Experts of a small language model.
Experts: 24 experts in each of 11 layers, 240 squared ReLU neurons an expert, 3 picks a token.
Training: 607M tokens, 3256 steps.
Below are experts of layer 8 (counted from 0) of a mixture-of-experts language model. Rows are named router (the router's row for the expert), up (a neuron's input weights, with its number) and show model dimensions 256-319. Each number is 200 + 20 x the weight over its row's rms, rounded and kept within 0 to 999.
After each expert's rows: "comes after" lists some tokens at least twice as common just before its tokens as in all text. This comes from a sample of Wikipedia text that the model never trained on. Tokens count by the router's weight.

# expert 14
router,192,178,189,208,183,217,177,225,220,185,215,178,185,172,221,193,187,221,210,225,188,202,189,210,166,206,208,215,221,212,217,188,181,205,205,187,176,178,209,233,232,212,174,207,186,208,156,216,209,233,181,201,201,205,144,182,196,195,210,194,218,195,242,210
up14,205,196,175,186,222,222,203,182,198,205,195,217,228,204,230,204,193,199,234,181,203,218,168,187,188,213,218,230,192,200,192,221,161,196,174,187,190,212,216,204,209,206,190,245,189,194,169,199,215,155,210,206,197,217,143,189,234,164,158,179,216,200,195,176
up15,237,191,153,169,218,227,146,163,180,212,175,225,224,174,185,172,160,223,211,205,185,207,205,209,192,164,199,197,186,203,202,189,176,212,227,221,188,197,194,161,219,207,183,183,196,193,197,219,209,209,207,170,165,204,187,178,183,210,203,199,201,259,186,218
up16,183,213,200,189,231,183,216,211,203,170,226,193,195,165,208,219,216,229,184,225,206,189,202,250,214,159,194,188,217,203,213,170,204,201,187,206,219,168,209,191,201,219,194,221,241,203,188,229,217,207,191,213,211,222,200,175,201,198,211,194,201,197,193,192
up17,213,180,202,208,228,217,199,238,199,192,211,191,232,193,184,195,188,183,186,177,185,212,196,207,216,188,224,200,212,230,195,189,208,194,209,224,181,149,187,174,191,200,193,199,175,214,205,153,205,206,183,190,195,167,203,192,200,193,175,193,236,199,209,198
up18,203,192,200,187,214,188,165,196,162,209,221,181,209,218,230,199,214,215,219,189,207,238,193,235,180,190,232,199,243,199,210,211,194,233,200,184,189,218,181,166,235,198,224,193,182,194,153,178,193,223,181,192,216,190,200,218,184,185,189,213,200,174,192,234
up19,184,188,219,183,220,190,211,210,210,188,189,215,230,181,193,188,196,196,211,219,224,212,200,187,223,211,210,152,180,207,175,228,198,194,212,197,197,194,179,212,200,202,194,216,194,223,190,216,205,194,171,231,245,221,188,185,195,214,177,199,208,222,217,171
up20,194,210,211,229,217,188,210,202,174,197,186,202,184,185,164,166,189,177,182,208,177,235,172,199,157,190,213,229,192,201,196,197,184,171,192,185,164,203,195,199,210,190,207,227,183,188,203,157,193,218,214,180,155,193,208,163,181,212,177,213,186,221,179,195
up21,219,247,219,217,186,192,199,165,214,212,208,211,190,181,199,214,196,199,167,210,185,188,192,185,182,221,189,219,252,202,184,181,188,191,242,180,225,239,218,191,183,204,194,250,201,211,184,189,172,231,159,221,224,184,184,206,193,230,193,216,184,205,253,199
up22,202,205,210,214,201,227,207,218,187,216,200,222,219,180,182,186,215,186,190,213,170,187,212,191,193,200,219,214,240,252,199,224,176,238,225,207,165,180,183,218,195,210,182,190,195,166,205,172,213,218,226,193,210,202,224,220,224,205,229,169,195,236,189,224
up23,212,221,200,215,179,208,203,182,184,195,169,169,197,207,189,180,197,195,193,167,182,212,216,179,199,210,216,219,174,211,204,192,199,186,201,210,183,200,190,234,193,191,187,231,197,217,159,195,203,177,200,193,191,188,169,182,168,188,185,162,183,224,203,221
up24,231,212,215,186,223,206,197,194,208,224,165,173,208,197,205,181,209,193,182,236,212,189,208,194,214,199,210,169,208,184,173,194,212,181,217,232,173,215,193,229,214,216,197,189,208,235,203,184,189,178,217,205,148,158,202,210,180,224,201,193,197,211,233,218
up25,227,229,212,195,232,210,182,161,220,167,209,185,201,181,222,213,213,197,205,205,199,215,177,187,208,205,189,197,222,199,236,216,176,191,206,191,191,188,194,178,203,196,209,205,168,183,220,204,215,209,173,219,192,175,155,197,162,201,203,245,152,209,194,185
up26,232,181,201,192,202,181,193,199,202,203,186,207,198,182,208,175,178,201,185,185,217,190,229,205,196,181,219,171,225,222,197,219,253,166,182,180,231,228,206,204,198,191,211,181,199,228,147,226,152,229,205,209,212,207,195,199,203,170,167,204,199,208,192,239
up27,189,186,213,227,215,176,166,174,198,197,200,205,197,178,197,195,181,207,243,184,192,192,211,235,180,190,244,247,217,217,203,197,195,159,195,206,170,183,191,186,229,224,222,188,184,193,189,205,201,191,195,216,191,192,177,163,206,203,176,186,177,229,200,192
up28,201,201,204,211,207,181,205,223,176,195,184,192,188,182,202,208,192,177,212,197,209,174,207,197,156,168,196,211,216,234,194,163,200,219,203,210,184,185,215,210,195,228,176,190,193,191,216,263,221,205,182,219,173,203,166,212,209,147,203,204,224,224,190,195
up29,218,205,209,207,240,214,214,188,185,191,170,176,189,161,194,202,184,223,205,202,154,174,196,230,172,175,176,195,195,197,222,218,188,246,200,208,195,195,203,167,195,209,183,201,182,176,184,187,196,217,191,181,207,198,181,202,211,186,202,213,215,203,221,171
comes after: "|", "| ", ".", ":", ")", "\n\n"

# expert 3
router,191,226,203,166,200,197,218,244,156,212,222,213,209,185,197,171,198,190,168,196,225,202,241,175,208,225,209,169,182,168,207,208,163,221,199,209,214,185,215,216,223,159,228,185,223,197,193,202,202,192,194,215,215,210,166,184,177,225,227,181,193,208,171,236
up14,181,167,201,201,194,198,205,199,227,220,231,230,205,195,128,189,200,196,227,182,196,191,189,198,173,194,202,193,208,195,224,185,167,193,202,199,209,198,230,209,184,218,179,178,186,180,166,164,191,186,184,169,197,212,202,208,208,211,202,190,166,196,178,197
up15,181,196,225,218,191,237,202,246,214,180,157,216,180,182,221,190,199,185,208,177,199,191,219,189,201,234,200,212,187,212,217,203,186,226,214,243,224,234,205,203,192,236,206,179,194,204,219,234,221,185,208,198,182,201,203,191,188,193,208,175,206,220,185,207
up16,202,174,197,207,206,189,177,227,192,168,157,213,214,191,176,186,213,183,197,216,196,203,228,187,193,217,216,175,210,243,207,182,201,182,211,226,184,198,212,208,201,232,195,237,182,211,201,186,200,230,195,214,197,219,193,204,187,218,206,202,221,192,200,205
up17,210,199,193,194,162,216,247,188,169,210,197,198,228,202,215,184,198,182,175,211,206,204,187,174,223,193,254,201,198,215,229,207,219,191,227,194,196,187,194,206,198,140,197,197,217,243,195,213,224,215,196,207,216,212,178,217,219,193,225,212,186,208,219,233
up18,184,217,197,189,197,212,212,205,196,219,214,232,199,205,189,185,179,226,197,166,188,161,177,196,183,190,225,183,215,168,153,207,186,212,198,221,207,198,209,218,198,225,210,181,206,184,228,226,186,176,173,158,230,218,184,203,211,165,195,196,166,194,151,203
up19,226,230,213,178,207,225,209,212,170,188,217,198,187,227,194,227,209,184,201,156,178,246,198,181,191,223,198,196,203,190,223,230,216,238,177,197,191,215,213,182,186,181,195,172,190,220,178,202,215,192,173,193,227,217,204,195,157,204,187,232,211,200,208,183
up20,177,203,204,181,198,205,178,191,206,209,226,192,214,177,205,215,242,219,166,214,193,206,224,172,187,187,198,195,196,196,196,171,193,190,215,201,222,191,196,177,217,201,195,251,182,209,175,177,194,181,191,184,200,183,205,209,186,201,190,196,185,200,211,186
up21,185,181,224,195,170,189,204,213,155,224,176,206,168,189,185,167,203,205,187,220,195,203,181,183,225,226,172,197,201,180,177,175,178,211,217,184,183,200,181,202,201,189,239,183,227,199,159,180,197,187,227,206,210,165,193,202,199,227,218,189,219,155,229,193
up22,190,190,194,180,195,209,177,196,193,198,167,221,198,195,218,219,187,169,203,201,238,219,216,186,240,209,203,198,222,202,213,184,234,203,233,213,226,219,178,185,186,206,223,200,221,196,185,198,207,190,217,233,198,168,195,202,169,202,206,192,220,210,178,229
up23,186,208,180,172,219,219,240,189,209,215,204,158,204,226,209,197,211,217,202,173,217,232,216,184,178,220,233,207,194,209,215,215,153,237,184,193,196,209,182,231,199,192,201,194,217,176,223,201,235,203,158,200,166,212,234,198,173,214,170,171,206,243,201,235
up24,207,224,201,233,224,215,212,210,168,218,188,197,188,189,205,198,191,174,190,179,212,204,218,163,208,197,213,220,199,193,188,196,196,182,215,203,222,169,208,197,211,199,183,171,207,209,194,223,232,234,206,195,176,219,157,207,177,176,177,177,201,229,200,191
up25,208,197,191,212,218,226,198,224,202,207,189,184,176,211,218,198,239,216,159,166,236,182,199,212,222,204,155,230,205,201,186,252,193,196,221,199,219,201,212,186,185,216,220,189,223,208,199,196,218,222,213,196,224,214,181,207,175,221,191,190,207,171,185,242
up26,200,182,203,226,188,203,183,194,180,268,204,172,226,189,186,223,159,239,191,200,179,212,201,226,180,220,217,209,191,167,233,173,195,183,230,245,170,201,191,195,219,218,189,200,253,197,207,214,188,224,205,205,194,211,221,195,230,198,198,226,197,227,243,217
up27,188,209,210,198,199,214,180,199,245,193,220,237,174,215,223,212,216,203,175,219,176,212,213,164,189,217,187,189,210,209,185,210,203,231,207,176,191,194,194,207,223,224,208,171,207,180,208,177,199,189,220,190,203,211,176,198,165,202,200,190,217,201,202,242
up28,188,145,177,186,227,208,191,205,167,233,187,224,193,173,219,182,166,169,214,193,184,172,200,169,184,157,206,216,190,189,167,219,171,209,194,196,197,187,218,186,187,179,212,183,192,179,183,189,214,238,167,178,221,192,185,192,181,181,163,210,218,244,217,190
up29,188,186,243,181,180,168,227,211,207,219,200,212,220,228,218,201,162,178,166,214,226,248,213,223,196,225,177,236,218,154,196,227,186,186,204,205,255,218,170,163,214,194,220,205,167,211,191,199,183,210,200,214,177,244,200,208,205,195,223,188,218,186,194,210
comes after: "'", "in ", "of ", "the ", "201", "200"

# expert 22
router,245,231,212,199,181,201,214,216,214,174,235,222,184,182,199,231,222,200,179,219,193,144,192,196,213,213,215,235,170,207,221,181,200,239,194,223,214,193,211,203,186,173,190,214,189,202,184,252,182,186,218,182,223,184,178,195,216,170,153,208,191,184,205,206
up14,209,174,200,207,222,224,232,208,208,195,231,181,208,204,180,165,174,202,214,192,207,201,144,198,224,219,192,179,224,194,210,184,177,220,203,196,180,224,180,204,218,208,224,215,202,194,204,198,178,196,192,186,209,194,227,207,179,187,193,164,173,215,190,175
up15,205,216,191,152,203,199,203,237,186,210,193,161,217,234,239,193,244,206,212,208,217,178,201,227,190,215,219,197,230,217,204,214,184,193,226,181,209,206,201,204,210,191,219,188,168,242,235,198,184,187,189,216,208,182,200,213,171,188,208,195,204,189,205,229
up16,185,169,201,212,251,194,175,195,182,214,231,178,222,233,233,234,207,198,204,219,177,200,184,204,193,199,211,174,209,188,213,227,181,207,207,176,225,167,218,183,200,196,211,213,229,223,195,208,189,226,223,185,208,220,190,222,199,176,180,204,186,182,155,218
up17,218,207,228,187,208,228,182,222,201,215,196,196,215,213,176,203,175,192,208,223,211,208,192,190,227,198,193,183,180,186,219,221,231,199,222,230,190,172,212,215,188,185,203,178,201,234,218,233,185,178,152,203,190,192,179,205,243,180,236,197,205,209,220,223
up18,210,249,169,201,184,216,199,168,209,209,242,210,220,217,185,206,191,230,209,203,212,228,205,191,212,177,188,207,193,218,207,221,217,183,179,193,174,175,166,215,201,218,252,206,218,240,225,232,209,224,200,201,184,234,219,203,177,201,195,219,203,155,233,223
up19,213,249,206,198,210,178,222,232,224,191,215,242,188,173,213,223,186,216,211,177,194,201,180,182,204,224,201,208,199,181,153,176,221,216,195,218,210,159,211,192,226,202,218,157,218,206,180,227,176,217,185,202,204,189,215,188,187,180,197,195,248,198,185,179
up20,203,202,234,221,181,232,200,225,194,188,217,221,188,193,194,216,208,189,203,185,199,173,164,178,164,158,220,211,151,175,197,215,185,212,215,224,227,214,188,201,177,227,182,211,214,200,209,215,192,214,172,229,163,206,179,229,201,191,224,224,204,200,194,165
up21,200,188,218,203,194,210,189,223,166,228,194,206,192,194,180,225,187,219,183,170,189,171,196,191,188,184,220,200,212,204,209,226,238,209,180,181,211,189,198,213,199,195,187,166,226,187,195,208,210,199,188,179,131,215,176,201,237,191,200,196,211,208,224,219
up22,214,235,200,201,216,213,197,173,160,163,200,182,226,196,196,177,193,186,159,195,174,170,200,214,198,218,225,208,194,242,216,206,187,203,209,189,222,205,207,162,166,216,218,181,205,225,220,221,162,218,164,145,193,221,197,205,229,211,191,209,230,199,212,198
up23,195,217,202,197,198,212,197,228,159,201,186,177,231,191,225,192,156,182,232,210,193,196,191,208,203,236,207,174,197,171,170,185,194,211,141,180,199,173,175,175,229,199,178,189,223,213,184,226,205,223,212,207,196,186,192,207,206,192,176,215,208,188,209,219
up24,231,207,197,205,188,185,211,202,224,243,157,206,194,171,184,167,227,172,187,213,178,227,203,199,197,178,197,230,173,171,187,176,200,189,155,231,222,222,170,211,227,157,185,219,204,204,171,220,239,181,185,205,199,172,195,182,235,196,171,218,218,236,209,221
up25,217,219,258,176,180,162,197,227,167,209,184,216,195,207,186,197,196,213,173,209,184,154,185,178,174,200,199,194,216,196,234,207,186,208,200,192,176,203,206,216,193,230,189,190,179,197,206,222,187,184,182,185,195,147,205,190,221,199,188,195,191,186,192,223
up26,195,204,226,181,207,187,172,198,216,204,193,186,202,193,176,191,160,187,203,248,185,149,226,220,195,224,192,202,196,197,227,188,179,221,183,195,135,215,182,187,212,230,207,166,223,173,162,228,193,225,148,198,200,211,194,181,175,203,173,195,231,174,192,167
up27,184,195,234,220,218,213,187,217,200,164,180,176,210,185,198,222,217,197,186,208,174,184,199,211,191,224,230,225,210,200,177,199,190,180,247,209,211,210,199,172,202,170,203,189,200,184,215,148,198,213,216,184,200,211,212,204,208,232,177,185,162,198,197,161
up28,210,181,233,202,165,223,213,208,191,168,153,220,179,222,197,203,235,174,198,198,190,192,184,186,212,197,232,186,192,173,190,207,213,197,182,206,136,182,192,205,174,192,181,235,209,198,187,221,244,172,200,191,181,229,161,169,210,197,187,179,209,201,195,195
up29,224,185,226,214,202,206,212,208,205,229,175,221,195,176,142,207,154,215,196,181,199,177,200,212,209,163,213,189,188,203,202,194,179,181,181,180,193,194,211,230,221,165,196,215,173,238,204,182,194,223,226,156,173,176,231,191,183,202,183,209,183,187,208,178
comes after: ".", "|", "\n", "==", "===", "–"

# expert 13
router,197,217,176,199,188,171,218,206,196,223,198,197,210,204,197,188,163,219,222,190,199,215,185,185,206,206,203,230,195,196,182,238,171,214,229,197,193,167,206,190,217,173,199,205,200,192,199,206,214,200,235,216,175,187,220,155,173,210,189,171,190,236,168,199
up14,217,225,218,208,225,190,219,175,176,184,197,218,200,189,182,208,166,204,216,168,222,233,182,218,202,203,210,201,177,208,200,176,209,210,212,209,198,170,266,204,214,206,205,211,194,182,188,179,225,229,201,195,178,210,221,224,195,171,182,202,187,226,243,204
up15,182,199,209,186,207,213,204,180,189,163,196,217,200,200,198,224,182,205,187,211,206,187,228,234,214,210,193,183,188,204,211,221,217,186,191,210,183,186,199,201,194,229,191,212,197,173,191,216,204,198,236,197,164,206,193,190,188,242,226,210,194,170,182,173
up16,220,208,198,214,197,227,204,171,223,207,181,205,216,208,170,229,178,219,200,193,172,214,198,197,184,206,196,197,194,207,193,159,208,177,231,204,184,175,186,220,181,191,188,203,191,194,242,201,178,195,197,219,178,204,183,184,194,202,173,202,224,203,179,243
up17,219,205,185,192,200,205,244,196,168,217,219,210,167,206,226,199,210,148,194,162,198,216,217,198,201,197,206,200,183,171,237,209,201,179,194,211,188,198,235,170,202,226,244,177,183,213,170,222,170,208,202,205,207,197,201,193,211,193,196,192,164,189,165,207
up18,238,215,223,178,190,187,186,199,190,214,157,156,203,187,205,197,203,215,186,157,185,186,212,196,205,195,212,182,248,205,178,233,192,207,209,202,193,170,202,214,194,205,195,202,215,150,170,217,186,219,172,202,206,178,171,192,217,194,195,163,211,205,186,224
up19,192,178,182,210,210,198,235,198,190,155,209,176,184,210,161,236,203,188,224,175,191,208,207,189,205,195,197,206,210,190,196,201,197,223,151,194,181,205,207,193,232,204,241,196,200,142,177,204,181,175,175,202,200,160,215,214,219,224,174,192,190,213,178,221
up20,225,161,170,203,228,221,200,178,194,215,183,203,180,193,206,190,218,199,219,230,194,191,201,192,192,181,193,211,145,215,174,229,236,199,217,210,169,192,213,186,207,195,216,199,194,201,209,193,215,185,190,182,191,219,182,202,196,210,196,193,200,181,197,217
up21,208,209,202,200,202,219,188,261,201,212,207,186,186,196,207,213,174,188,186,197,201,223,239,216,174,202,206,213,191,225,208,176,218,220,226,194,228,213,271,226,199,169,185,214,199,190,164,235,195,200,225,196,204,212,188,177,218,160,200,199,190,197,193,161
up22,181,235,168,198,225,221,208,202,171,187,193,195,196,207,222,214,224,189,198,205,175,210,179,209,215,219,162,212,180,202,231,214,224,238,198,203,216,207,231,241,161,177,203,164,202,258,211,233,206,211,180,194,204,196,214,227,183,195,171,164,202,197,200,166
up23,215,194,177,194,187,204,190,194,181,199,211,183,221,216,219,171,206,218,177,181,208,170,211,185,231,170,214,184,199,197,195,207,181,222,189,225,205,161,194,227,215,201,184,181,199,180,196,193,219,181,188,201,241,189,221,169,191,197,177,165,220,227,199,190
up24,215,208,179,174,207,179,212,169,214,195,202,181,203,211,178,225,206,182,209,176,160,194,181,178,220,168,209,194,165,176,171,219,171,203,199,188,217,186,209,203,195,190,195,189,218,201,231,196,212,183,187,213,208,208,212,214,189,156,187,225,223,185,169,214
up25,196,218,222,219,194,199,187,193,212,193,186,221,225,163,232,158,228,200,186,200,146,204,188,209,185,206,191,199,247,198,191,205,192,199,199,171,210,205,198,224,205,215,194,202,194,198,178,196,201,257,228,201,203,212,223,191,219,215,220,188,191,209,176,165
up26,199,221,238,193,207,215,229,199,204,203,226,224,233,172,205,168,194,172,239,178,216,215,202,188,172,188,188,184,240,196,198,179,198,216,193,196,200,173,207,197,196,212,184,207,169,222,212,230,221,202,223,209,182,192,207,217,222,211,230,209,173,191,206,224
up27,215,223,188,162,219,239,181,150,187,204,199,224,172,216,204,151,221,158,208,177,165,194,151,206,217,160,213,207,220,200,185,186,188,221,226,204,213,165,207,186,209,219,209,188,206,180,241,192,214,200,209,190,164,191,186,205,220,178,217,222,210,201,175,180
up28,217,193,193,195,182,212,202,170,199,235,197,182,207,184,213,215,226,234,188,188,187,162,215,203,222,221,181,206,211,224,210,153,203,221,217,199,254,190,231,223,184,227,235,189,177,205,186,178,201,205,210,217,185,209,220,206,203,212,205,213,184,209,177,207
up29,194,228,190,207,207,229,218,222,183,226,183,194,162,228,195,188,146,189,206,160,211,214,204,186,177,206,194,211,228,181,198,236,184,206,217,176,212,199,220,202,238,175,228,212,185,198,194,187,228,208,202,182,208,178,176,204,204,171,177,225,198,194,218,201
comes after: "\n\n", "of ", ". ", "and ", "'", "=="

# expert 11
router,201,211,166,182,217,169,175,151,236,185,193,220,193,231,212,196,155,198,201,173,210,213,234,164,205,205,210,212,214,187,208,212,188,183,229,211,224,207,219,197,205,200,191,199,171,163,205,191,163,186,194,161,188,186,217,178,204,182,195,210,201,187,193,181
up14,221,199,232,164,191,220,182,185,238,213,180,190,203,191,188,183,247,175,192,210,228,171,217,226,231,220,213,196,224,212,194,209,160,197,224,187,203,213,223,231,231,190,159,177,181,220,191,216,224,198,231,201,178,175,200,206,228,185,230,205,183,188,212,212
up15,233,217,251,184,196,212,196,189,201,184,192,187,181,233,187,213,237,178,221,166,184,209,219,194,234,191,173,218,179,204,205,203,218,182,213,185,235,238,211,210,207,210,177,177,202,187,191,198,210,209,181,211,196,201,211,178,187,171,195,203,214,166,216,204
up16,182,198,212,204,185,196,185,217,188,165,217,199,193,203,187,193,222,160,227,214,203,203,201,222,219,238,187,188,181,174,188,207,219,178,215,228,185,200,177,189,211,212,196,200,212,207,187,205,197,203,153,177,176,180,214,206,199,221,190,186,203,240,180,195
up17,210,190,165,234,196,192,215,198,179,222,232,230,191,194,197,172,178,162,186,210,224,198,173,211,157,215,183,206,214,224,208,219,173,204,208,223,170,209,177,192,153,213,225,176,190,197,176,198,200,223,235,170,187,216,170,211,186,195,176,230,173,187,212,185
up18,211,205,216,243,211,193,225,213,200,176,183,207,160,195,220,206,176,222,205,206,204,229,235,192,211,234,173,196,205,218,172,206,212,166,207,172,211,199,193,196,201,198,231,204,220,182,234,176,214,175,192,218,193,204,219,174,211,217,190,210,195,160,189,234
up19,167,189,196,238,187,205,221,203,232,197,226,217,170,148,209,208,187,199,209,213,156,199,197,202,222,196,204,163,188,194,182,182,188,193,204,209,200,170,206,175,209,212,148,184,218,204,241,186,193,207,239,203,226,193,212,185,187,187,190,212,217,182,217,214
up20,193,207,212,218,239,150,228,178,210,206,173,229,186,188,233,192,209,225,193,195,195,258,194,204,200,215,203,173,154,148,239,158,209,197,196,188,197,209,194,173,201,208,214,209,164,208,196,234,207,168,185,219,189,196,172,188,219,165,181,216,173,191,201,215
up21,221,185,198,216,213,189,207,203,226,208,158,208,191,210,210,201,167,220,176,173,194,203,210,207,179,186,212,227,227,197,217,229,152,190,197,204,178,188,193,193,206,195,193,233,193,207,226,182,204,207,193,186,225,189,202,195,205,184,182,197,177,207,229,196
up22,201,229,194,162,199,173,184,209,202,223,199,224,203,181,173,183,198,158,196,190,224,161,192,271,166,161,183,224,214,178,219,215,241,195,223,218,172,214,204,196,199,176,183,167,202,175,186,207,216,182,235,187,216,217,182,186,215,172,224,219,203,206,252,177
up23,199,189,215,203,174,253,229,212,199,207,199,199,166,186,173,208,189,199,189,172,193,192,216,241,185,244,172,185,198,196,185,221,184,188,225,219,198,191,195,212,250,189,206,246,188,221,201,188,177,184,175,180,204,186,208,187,196,206,190,211,228,214,174,186
up24,229,188,195,173,233,230,208,179,209,219,208,198,208,176,194,189,203,196,179,162,219,206,192,185,190,184,198,208,190,200,193,218,198,203,226,233,185,183,181,208,195,197,222,180,193,193,230,178,197,159,202,177,170,173,192,157,197,206,182,244,218,217,218,230
up25,218,216,181,197,177,237,181,198,212,151,243,175,177,204,176,203,210,184,184,220,217,220,199,200,192,209,206,198,222,170,186,172,193,212,200,202,192,238,173,213,218,186,188,196,216,196,209,194,166,188,191,208,154,200,180,217,166,162,150,162,209,192,185,209
up26,189,202,197,190,236,202,192,202,190,215,193,202,198,208,196,187,209,209,229,164,181,208,158,215,223,265,199,201,192,217,202,192,190,192,174,224,206,206,219,205,177,187,173,199,229,185,188,206,186,181,193,152,164,224,212,197,244,217,174,198,199,224,199,192
up27,207,193,165,195,221,158,207,179,193,176,200,217,211,211,225,203,213,209,165,175,167,207,182,167,193,200,191,218,200,184,227,189,223,186,219,162,190,171,177,226,185,186,213,189,162,170,213,213,192,194,198,214,177,190,190,203,224,243,207,185,216,202,184,210
up28,231,208,169,208,218,176,210,172,183,204,214,190,157,180,177,216,225,226,187,190,221,228,193,208,203,172,213,186,195,204,193,195,199,194,211,193,217,222,176,185,216,197,192,210,175,179,202,207,198,173,187,201,207,166,191,233,226,218,206,214,195,228,190,209
up29,197,205,191,191,177,192,186,164,214,216,200,184,186,184,219,202,184,220,186,179,210,240,232,205,191,201,212,229,199,213,184,228,197,176,194,211,216,208,206,185,180,200,212,184,172,200,199,227,185,182,184,186,171,165,164,200,191,189,204,192,195,204,189,223
comes after: "| ", ".", ",", "|", "% ", " "

# expert 23
router,214,222,228,215,192,201,210,201,248,214,201,249,229,216,197,216,207,240,203,178,227,191,184,207,220,186,208,224,196,214,228,228,209,215,215,218,203,215,176,174,211,212,184,219,229,185,205,168,226,204,178,217,203,188,208,189,209,191,211,165,226,181,203,226
up14,215,212,215,222,161,203,198,191,224,204,218,228,265,155,208,192,185,182,226,193,218,189,192,182,192,175,214,174,232,226,196,183,188,234,239,205,202,197,216,206,187,180,195,227,202,200,217,190,229,244,183,174,191,199,210,209,183,217,196,164,191,160,205,225
up15,165,210,206,254,190,180,224,199,221,216,172,202,217,201,210,186,199,171,171,193,197,183,184,194,225,193,200,243,213,217,188,200,195,204,214,184,214,218,216,196,200,176,214,236,237,167,200,214,228,211,192,175,223,183,164,242,176,218,209,193,212,183,193,234
up16,197,189,221,218,199,201,211,209,242,190,187,216,182,152,206,221,173,225,186,214,206,215,218,191,190,200,188,227,198,220,185,193,194,222,216,168,203,208,218,216,199,197,258,197,197,234,224,176,238,189,210,236,205,206,163,184,200,184,221,156,200,199,171,182
up17,188,195,207,200,205,216,198,213,232,239,231,219,181,224,218,187,184,192,197,218,165,198,209,206,203,212,209,194,200,193,202,177,166,215,190,221,193,182,182,184,209,208,182,175,226,209,186,144,203,212,181,205,219,169,208,191,225,187,218,232,225,216,179,201
up18,246,176,189,167,195,201,192,188,197,181,189,198,216,198,151,197,211,174,217,180,217,182,175,186,183,192,198,195,192,195,183,228,214,202,188,169,177,184,195,212,189,192,187,210,219,209,189,193,201,212,191,187,213,223,206,218,204,189,204,195,216,214,209,165
up19,204,192,217,205,157,211,216,214,200,215,195,222,171,236,225,168,248,225,203,172,221,205,199,149,198,202,199,189,190,206,205,222,241,227,200,215,181,197,190,200,213,184,199,166,160,160,205,193,201,222,226,200,206,221,150,190,229,185,207,198,178,212,225,166
up20,210,192,175,186,161,179,225,185,162,178,193,221,186,190,193,149,184,196,209,184,165,180,164,225,190,179,217,194,200,195,211,210,210,219,217,193,192,190,190,212,209,220,199,192,171,210,180,198,207,237,172,208,210,183,201,189,195,201,190,208,197,187,222,200
up21,214,158,232,192,178,202,220,188,198,191,192,216,217,228,198,201,204,209,229,184,189,220,186,232,184,180,229,198,210,211,225,217,185,197,226,198,209,193,167,181,188,205,193,196,186,211,247,182,226,209,201,210,192,170,210,204,209,187,202,216,214,202,201,198
up22,185,206,198,182,216,213,195,198,203,216,200,227,180,194,200,188,221,183,200,165,180,216,237,211,190,216,225,188,194,185,168,207,199,203,200,213,179,206,206,207,182,223,172,186,192,236,172,212,181,242,249,214,212,183,210,169,214,233,219,200,183,196,212,171
up23,150,265,198,182,204,190,170,149,176,181,155,221,172,209,179,199,186,191,173,192,197,200,200,181,214,206,231,204,206,216,190,230,191,221,203,235,191,214,192,175,177,201,170,161,196,182,179,198,197,163,183,222,170,191,186,200,210,193,236,222,198,193,223,202
up24,188,171,212,160,229,207,199,226,189,198,213,188,203,187,210,221,226,227,207,172,182,198,202,189,209,194,197,200,207,175,181,220,187,199,229,217,206,209,192,213,235,235,159,191,194,198,184,185,209,201,171,187,177,187,224,211,180,174,196,172,228,176,212,198
up25,196,206,217,203,184,230,211,208,204,197,223,221,181,204,202,186,171,209,174,221,215,173,184,201,181,245,211,190,188,189,211,195,192,188,172,153,197,178,206,217,153,178,195,182,230,188,182,187,181,186,190,230,172,185,236,214,220,183,211,233,194,209,205,203
up26,207,181,161,198,199,227,177,199,236,215,198,191,204,215,231,183,191,201,220,204,253,233,185,184,197,209,230,228,189,229,179,189,231,177,210,224,184,211,232,213,238,194,226,212,187,191,169,201,220,190,197,175,205,229,171,222,175,150,192,174,203,195,177,195
up27,230,209,252,199,183,189,201,203,212,219,214,218,207,177,200,171,222,224,256,191,181,180,215,202,200,170,191,198,225,200,193,174,221,200,207,195,200,195,199,201,216,212,215,228,249,203,193,187,221,208,195,188,187,206,186,202,183,166,195,168,211,203,204,209
up28,204,209,186,195,229,184,178,201,204,211,234,200,174,191,191,203,207,193,188,206,181,188,190,230,191,200,180,219,176,211,197,235,206,212,221,185,176,214,222,246,196,191,205,231,172,212,186,213,165,197,216,186,212,167,217,201,169,216,200,178,179,207,198,223
up29,182,212,186,185,172,171,199,245,177,250,188,187,190,216,193,175,192,209,176,207,208,212,218,192,210,202,219,182,210,174,176,173,216,213,214,181,200,161,224,213,185,204,188,213,197,200,192,200,199,159,239,220,180,190,249,195,206,158,196,211,180,223,208,191
comes after: "\n", "|", "- ", ")", "\n\n", "=="